python train.py --n_layer=16 --d_model=256 --n_experts=96 --experts_per_token=8 --d_expert=96 --d_shared_expert=0 --activation="gelu" --moe_layers=[1, 2, 3, 4, 5, 6, 7, 8, 9, 10, 11, 12, 13, 14, 15] --router_score="softmax" --normalize_top_k=false --routed_scale=5.3 --balance_loss=0.008 --balance_bias=false --n_groups=8 --groups_per_token=2 --init_std_router=0.0321 --lr_router=0.00202 --n_head=2 --n_kv_head=1 --head_dim=128 --vocab_size=4096 --norm="layernorm" --norm_place="pre" --norm_eps=1e-05 --positions="learned" --qk_norm=true --attn_scale=0.0915 --tie_embeddings=true --parallel_block=true --init="normal" --init_std_qkv=0.0389 --init_std_o=0.0 --init_std_up=0.0389 --init_std_down=0.0 --optimizer="muon_variant" --lr=0.0171 --beta1=0.95 --weight_decay=0.039 --lr_head=0.016 --grad_clip=0.5 --warmup_steps=50 --schedule="wsd" --decay_fraction=0.79 --decay_shape="linear" --final_lr_fraction=0.1 --batch_tokens=262144 --seq_len=1024 --doc_mask=true --train_tokens=718500000 --steps=2741 --dataset="wikipedia_en"
Below are experts of layer 11 (counted from 0) of a mixture-of-experts language model. Rows are named router (the router's row for the expert), down (a neuron's output weights, with its number) and show model dimensions 0-255. Each number is 128 + 32 x the weight over its row's rms, rounded and kept within 0 to 255. Numbers have three digits each.
After each expert's rows: a language model's description of what the expert responds to. This comes from a sample of Wikipedia text that the model never trained on.

# expert 17
router:123149063117083169149155117106139092117107105113136076115152073167158132118151179126128136136126162096118153110172141167108101152121116095174136123155100098150179146189078079191128187080132080138137140164167089118081161140052090096126078109158100132132072163141166125167069149135089115167132125161124121189120106111156109152106165135151112096110070119172133189141136117109144055150146114153098111114106086113140160101125069135109141159180157101182182086158137169186142145118131184168039092070111100097121163159094145145121103173154109187107122142117133186103148147156147093150086129155101129125088113067122097159087087104162182093138089099136166098166151139048161129111132060128120116154164138177137131089116099161133084150134128129099138090158187187101185127148109106
down3:131131118149151162106152154134090078214116176137086105159122087142124118104115110193077133155181125112138096075127090125093186163136102191164168167120110140151131131157134131143122082143146092089125164125083132078185145166156108129171105136163075112160098129129163117162159189151172146139078166129132136134145064130146096126123129135098141133077129171152128143079130153115045190142135153132128114123123151137099101154179052125140094160185082079104170120145090157074192147111136130113133156154183102113046141167076085114129133095103144144090119088148094094087138123133111134099126097139105096112103141143141176178170139084121052170107144198098146116128100162152058113113144088141128047139205117128114140077118173163120083132120102111140172095110089094175129099181166115
Capital letters inside acronyms and codes like IRST time zones, postcodes LD3, NRHP, SIPARD, UHF, plus their brackets.

# expert 38
router:114143141100139119088092147076136110104114098126165159137076190124085029197120131099190145129105122154114165124102149199151142129144092171108146140099098141068102075051124108125115196102144162125120125198160131130090117098124101183092098186147167115189140152105062143126190089113161108176163150122111166091110122167142168152125198116151149113171160159063096112167130100103127071148098170086117098079154143168145133120052079123092101114106148057103069201120141153128172143153130100130125185130120155120150124107080132091129142136092106142177152100121103158098100127137111144157126144175119143129142110115146222095123185147142109065103153118124171124153090149175120102100082122141135148120123167124125081171061142088116132163154111146127129131123077119127179115093121145
down0:147138072130124131149128165170091119130089127158139050152123117112099146191108099098113132159167138135154141141173080112159167128125101118076085061198116103107082173132096109095096161140153131121055090171138135138118075169123138084152105127137114134134107112115099174115135155092119085167138145151108127119112111104144157109144130104131119092149061087098149101137095086125112114085082131162186112153131119107092119198147129114040141117152153125106108124149111147174122210079194104105170155148152046107069133220093143144119090161110110124139180195187153127146151193140127136134114149134143189134150129190132119145118165150069118127117137130145178086083046124152146161082096144162165059134130110113098196133153156169084123142146108063124135125123074179140162169137127147
Single letters, digits and short fragments inside compounds and names, such as walk-off, stepdaughter, horse-drawn, robbers, heartfelt.

# expert 16
router:146135096093119136157108080123166108079174114130124113123153103125143136121139152109161143153145178095071212092204118150148079164122092136090171133129124124054123078204137092112158133105141144155205193196174152148108169142037105126150115095142108155136138184135142099167119111101182202116148114134093177112153106088126165090182095168091068080169138131159146182111163116069136130126130091144076162099149129165129134129094083104136134113197136091165160148097146144144094131035119127200087129102101085149144157134183086078162140125121074150073128156131153149075110075125131089084099115137127197131106158097096133130158137155148107077143129151132168099144151124118115150047126151131089129118165124139157152126106083111148112164133153106124115169093153151105142133135099138
down2:106117102084147163135153124118114107140079066155130150136151151105179076151039122134178121176074163133117109140123174143138129140139142166129050118181115115083143178165146129111103118114104164135098217171111115163155128146120122154149142143081136197149131125112160187130212066116114106142152068160107109170109142184092102121154116181143134150113102144055128124098113102181053169101100185131099108130165108088107083136142122110131174071116138170133154093120111106155177110164148181136092134161057089069132159112140106123132176091118142152090168104126128145150168152110131079133139083087158084115133089127130134175091162094114156152191135139163105079139081076163082166143139134139125131142079131132162126129100123185072104134139081179101176146110060097149117176111099091
Unit abbreviations (km, mm, kg), backslashes, capital-letter fragments and code pieces in specifications, chemical identifiers, legal citations and math markup.

# expert 20
router:161146147121091094147116135163111159158084097128133100168106131137146124100159130088143170159098132151182144143106147136188167156126203183149134101113171146093139138165103124160110146110167104092120092127098101096112113152119056135133104157202144165115121160102149123132070152107109086178090094119170173199127176147165120171160196099153107169078125119147141155155139093120151166099100132170071062082117139100120045188152100151122125143180159129154145115086131131127119127154125162165121099062160101088146108122124073126135083175075112115150150098127161133119168155121119145135040130168142148125115082089103080101117092159052110108095109112139119103102080161070166125074128096156095071181091107216120108140070083163141157151135076129085145102137133188113162143128100170
down1:138098156089087127108098144131152162140203043134149169099129170165093137168115100202138173175088151135102079106159135131171161097098057062112121177113090161128127140100126158169168067117125149086151210093131156131116110170141111139105127131140094104125178108165140179139161102165128164123175112091127128121130183101131106128176089150126115074124131087047072125161081161101143130158112125162123194143160113188124140150133136146126131075090099141131143181065153142088125103114116110147118144136105175140126148076088110104138149132131136116130090099093108176116101090104121116123136160093086136158124191139065119134111174086125100142138163131120135122141151190140178134171081136113168141091156124067111169131151113189161147111134159077117105108107159006135141142048098104
Capital letters inside acronyms and organization names such as HBO, MaineDOT, FAITH, SMILES, and words like US, UK, Europe, World.

# expert 0
router:154051150144102145088124108144092144154159116116117128112139138103134165084186120156168128107159166082109134131092117130176142088119189095125159107132163171129118102105135104131079073131167178168111109154093130139151055174077161155144109144037158198178158174137111139110114168161152141147127095137200106163148148085133121126148076138133123143161191123071163137066078114160141072129163082156125114070114177127112160204163102166103140156135111156128126098153090121080114153081126112183142164076157108090126096138130152076079089085115123195160144071146155119108172152136092102125095082085143111147118125125168169159103161193128065132112122132156112164131132154078098071142135141165152108207103177138078128115076102162122160100137106119112083083173162104117144111097119147
down1:125113131154149108088115125125118125149113162177175099116114139125099099149186105196180155145097080118135162094098135182116110173114111185134078182130107148100074096142112181146078163149073132101152134153141117153145122137121081126158118162091123093107112185081122148124157131174053033088096121134116133149127124151088128105122161174146161155072090099151160110116149119138089130144136138133138158118122140073184125122163060124049093121105144148117158139153124191104118136126167147164076107090168140210121119117108168156161097161176108158089115116125057171151088060130146140109074116175156106103141186188133145141139161167111084113103094080190123129086133120118143155101124150183129134166117157147133129067139186132137138134026164125142160136120088055073104128127103170
Words inside titles of songs, books, films and episodes, often after an opening quote, such as My, You, Love, Little.

# expert 56
router:126048168160165187095103176124120124146139106091135121085139167183130130043138125102175152109057132147110079090103155084126104100136108108090156178091160146071117139086150157116184129118114131172142170113097081074179107174076119161111151175084095139155093121197148163068155096124165103124166154129156062148168150146119084119072178182134173132163129120136120142111160113095107138129103137131123141125161135115116117155143124152164161131084079131135142127143138073102114091145152104150155079088125122074078131134133129105151122097151160092159158132111120140106212110114086141121111118104079110144179102170106136133198134151176152107145131087170129092182116146168101106144155190105117105091054073126136072182117166192115193095158104122133082106148137151188118127145183085
down1:088124120152161147160129140096184129111130133126139148121119133112175118154130119113130092088158185142157132121143076113117115182161135144131177072127199155139128139169142160046095127111086131160178049161131121153112120162125157082112162106138115175176145094080154078142150146124156094142096119147117169143132089026212126139179048138147121106119141143139096146114210117121096156159099099107130130105115094135064154114133041073127135076160147109062136199149164156059176125150113142074133104149126097134155116125141130151091160121127099137118082154102157127130108136103086177109187126121084137090151113166150051104139106079124090120164180162099103184197152096126109156107126097124108141161114161146116120156179113121134150173105146113069179169120166106108090117103085079
Conjunctions, relative pronouns and clause starters like that, which, how, when, where, these, especially after know or informs, in narrative prose.

# expert 36
router:158095160161170104086147163059145122096162118143081144118141063125104163115117120154133151141139151143112115119085118133209051077136186090121088143111104174204132149082116132156110099109193202162078178135111150170100116107098158137080108180116135120156114138125135145160120151164139098088155119152080137118165179135101158088130115143129175122151192129106072153140152183109078096144051134160101209148086053092143144152107128145180153095155186141131103151111171184112188120170156165114133082099173120197115115140123101116103117136145104153094171077075105064067104100116125161168138122052132122104091183153113135156129095094111139140160100093113127099107118120125141124159117093108140120110164110132090113193125133139199143101168153138140173110135153095135150099091102130
down1:150062128111154118176154130113112092119129096117160137183121109106167087146104151101085144143188181087135127115139145123104135125176061121100167175137182172073108142139098199202103172134151154120072109140127145155060114123151208144068137092166122102116174086152133178115106114112127077119133126136157103125127178143131123084149169113082182179147163064142187117153058161117112153152172110110164169157180121131120148070116146149125055150109114145089134140102057172080161083114121103180127093139144150064069116143155106168132136096104085122123137135099081129118078115115145117149136091120148140171127076182103150155110124145096101112107124105127153110093113177069105131129142117164130091156133166114141206086148128071134188121070059131147132111126152099113107182168162148
Given names of people, often after by, son of, or a heading, such as John, David, William, Robert.

# expert 41
router:120104072076064126162156183095120142121151144172192101143126132056075091134135144138113199095155110127168126131104136203088154117155105112147045186118081167106087082098151110109122152087167147158120148174150145163135075094122146130145137115124128192114133090124105172112178084122131135155147140119081117089110048115120086129079089169100139123143088112139110124102113136131143097154164097119122103047085067179149103097101094109101140129165118131146084137144172132134144106083130134096173218117127183095183143087115159085150148158138114158164188125092116114161090106144116153151144148115173109123132219121161180132160119141093181129095139078130161088186168131118112180094071147107180154136068143121126143149070116169106101140128145164111171143086113092112153080124139128
down0:100120101141145087075115107155152128143094122118118113117107089107084080133095146079100104080195111158144129105103161131133129128112087149125128102197119150135096158161137115166129135090137140051071133156054184088144082119162136154211135093099167131143132197155200096132084134168092170119169112118161178111194190123122127090110106156090176149140110109153045121158149175065100102093117159180174088121071127111125122146136143153133116131151110107134162159128130094147089169138129124174095117053163164129167104154146114161137139123161135142143113123132088119090088113114187127168146154177190120138123185132075072155072085151141106183090177130152159146114125134195137128103145142111062199106160145092128148141123060129141146071166111114117146119106103101088066150165114122
Sentence-initial pronouns He, She, We, he in sports biographies, and infobox labels like Height, Weight, Heavy metal genre.

# expert 59
router:130113149072163199133126123136154126152164159106172121070122157168120133074119137186151192148089081137096114082117142180194137138171132106109133134126082118145088097148137098097170148140173170147113172078154063065154123128091141173107144201123077116143126103162161156110102133105120144089135143082182071113198122147166144045116119132100175142115077113128092189091146160110151103189148134179159131161121179067088082115134127059125129134139141114171083069144143085112110130152166128144049163072141168129105162179159117122130100147158149129133134113144106095161113159143069124095069193137071129093158129106071135095152115098137200142135119100123113174165077119131116125147091124110138115112132118111101080155148178139106113142141103165085084126071131138139086115128158074
down2:065094156100141119167110184149148137088142158127166145082039127089138110163083122139217165134200109149109122148082161145091094107118147118113174094116086166136123139196189120120097072115132150131144136172172064168126181155162083140128104159124088124130124106105144080193163138124144122137115121125156131144093133128084119153149158106132120129137072135122130124174136125090122095117093128109093088193093126173181155080096161156082126147132164121151102140129124100159137126152146140148093115124116161097160081092140114121142105043174140138111137131132107110126057104167134135010074092139127133125166155135123089074133151110154119161178171173117076098096160132130194127115106150114134117159083134078162145150170086134059163108176158181118133155165069125151044098145161121
The word and, especially closing comma lists (designs, manufactures, and markets), plus or, but, while, which, its, their.

# expert 7
router:126060186135079139122131073119168130126166108156100125124175167176092127114155108158152115120134158111131091136085096116152120145161127094090118103140124135163115101152106131151087059117111214092097114178187069114156077143113159121141120116093182136147162113181137075060091189155144152150144068140168157167163160136147105113151145140147130168137109135082123149051099098108122108133195099159123177077163188110082164207111048130177118167169120111088125165141114160070107145075091114111135130102144111129113132127150141144076115128088173137093136064112129136052135168163085076133144082081169140129086148146120139150112145138082119130147118123135164204143183194095150074115112106172134065170109111111108097140120087101093145155148144162133103122161147139102174145139101166
down1:183127101110139023123063128144138148172116145166128153087110144110144134133132184100081117146106120134171145194111102143182096127070112147093145149106178160148113138074091111053154158179175072131115131088115158118150144132165174122124167120097152091098144095134118125183104089119138117102104131136094113124115110131089120110145133131127137130120182147153138085220069208119123193129129096105188138081167116099140115114188105074136133155157083051157106115144144096138171107143220118125121126100181069121125110125145106147087182119142120147076155095165095131123093148153150133151111155167135065162123144171099227099098122080097097173103179125105137211084134156138105108128132126094131142064123142076114121110146136122122131166117112168155145174146100106184117092125146118
Tokens inside or opening quoted or listed work titles, such as Old, My, You, Golden, plus quotation marks themselves.

# expert 40
router:108068142164155099104145137088175169162127118061051143067165089138048130106123115110103140158074108106143152153126135134124070148108200097114147093105128130116076156081113122169104149131155190140130146108100138166094127094101139108125161129117111155155174121153142148104186140162126130173124139154128156147131203101137105112145131100195196197117128122142105193127147080166149079078156132106145152130061135045130158104082201093170096058132158156100139127134128152124111124117143132101104136144090169206119146103064087183146088137072144172167128137147094095103179132166147166109146124110061147128128118102108143136137127164099068088115111172137127129121127159154145116134089148084126082143180126126145133174188109116144140126101105168144183091160186121056135131136102189
down0:064093112105150130109161109067086063162139160148156092128163175138139127176114126133143103178115122124129035154053120088146160135073082111107073156148180041108099053102070193145124149162140123096182058149088149068107142138142075096103155137060132116141116135149111114164139116146153143138121086151112132125033154161149150141111196104167140166116121165101130095117110133144130140114168114119164122140124114061201141156100157171121063095140187176149139146127127148142116066113133089120150115101102118139140174134108124181132156104131149141092092129111155164160127127147101132074152183113118112154121106201103135150166149128154165130148141134143144113148092095109124174096152161163120165127142170119123113132135108170128126159135163016177142140120104116127140151063075171
Starts of proper names and history words: given names like William, Edward, and dynasty or independence after Chinese or national names.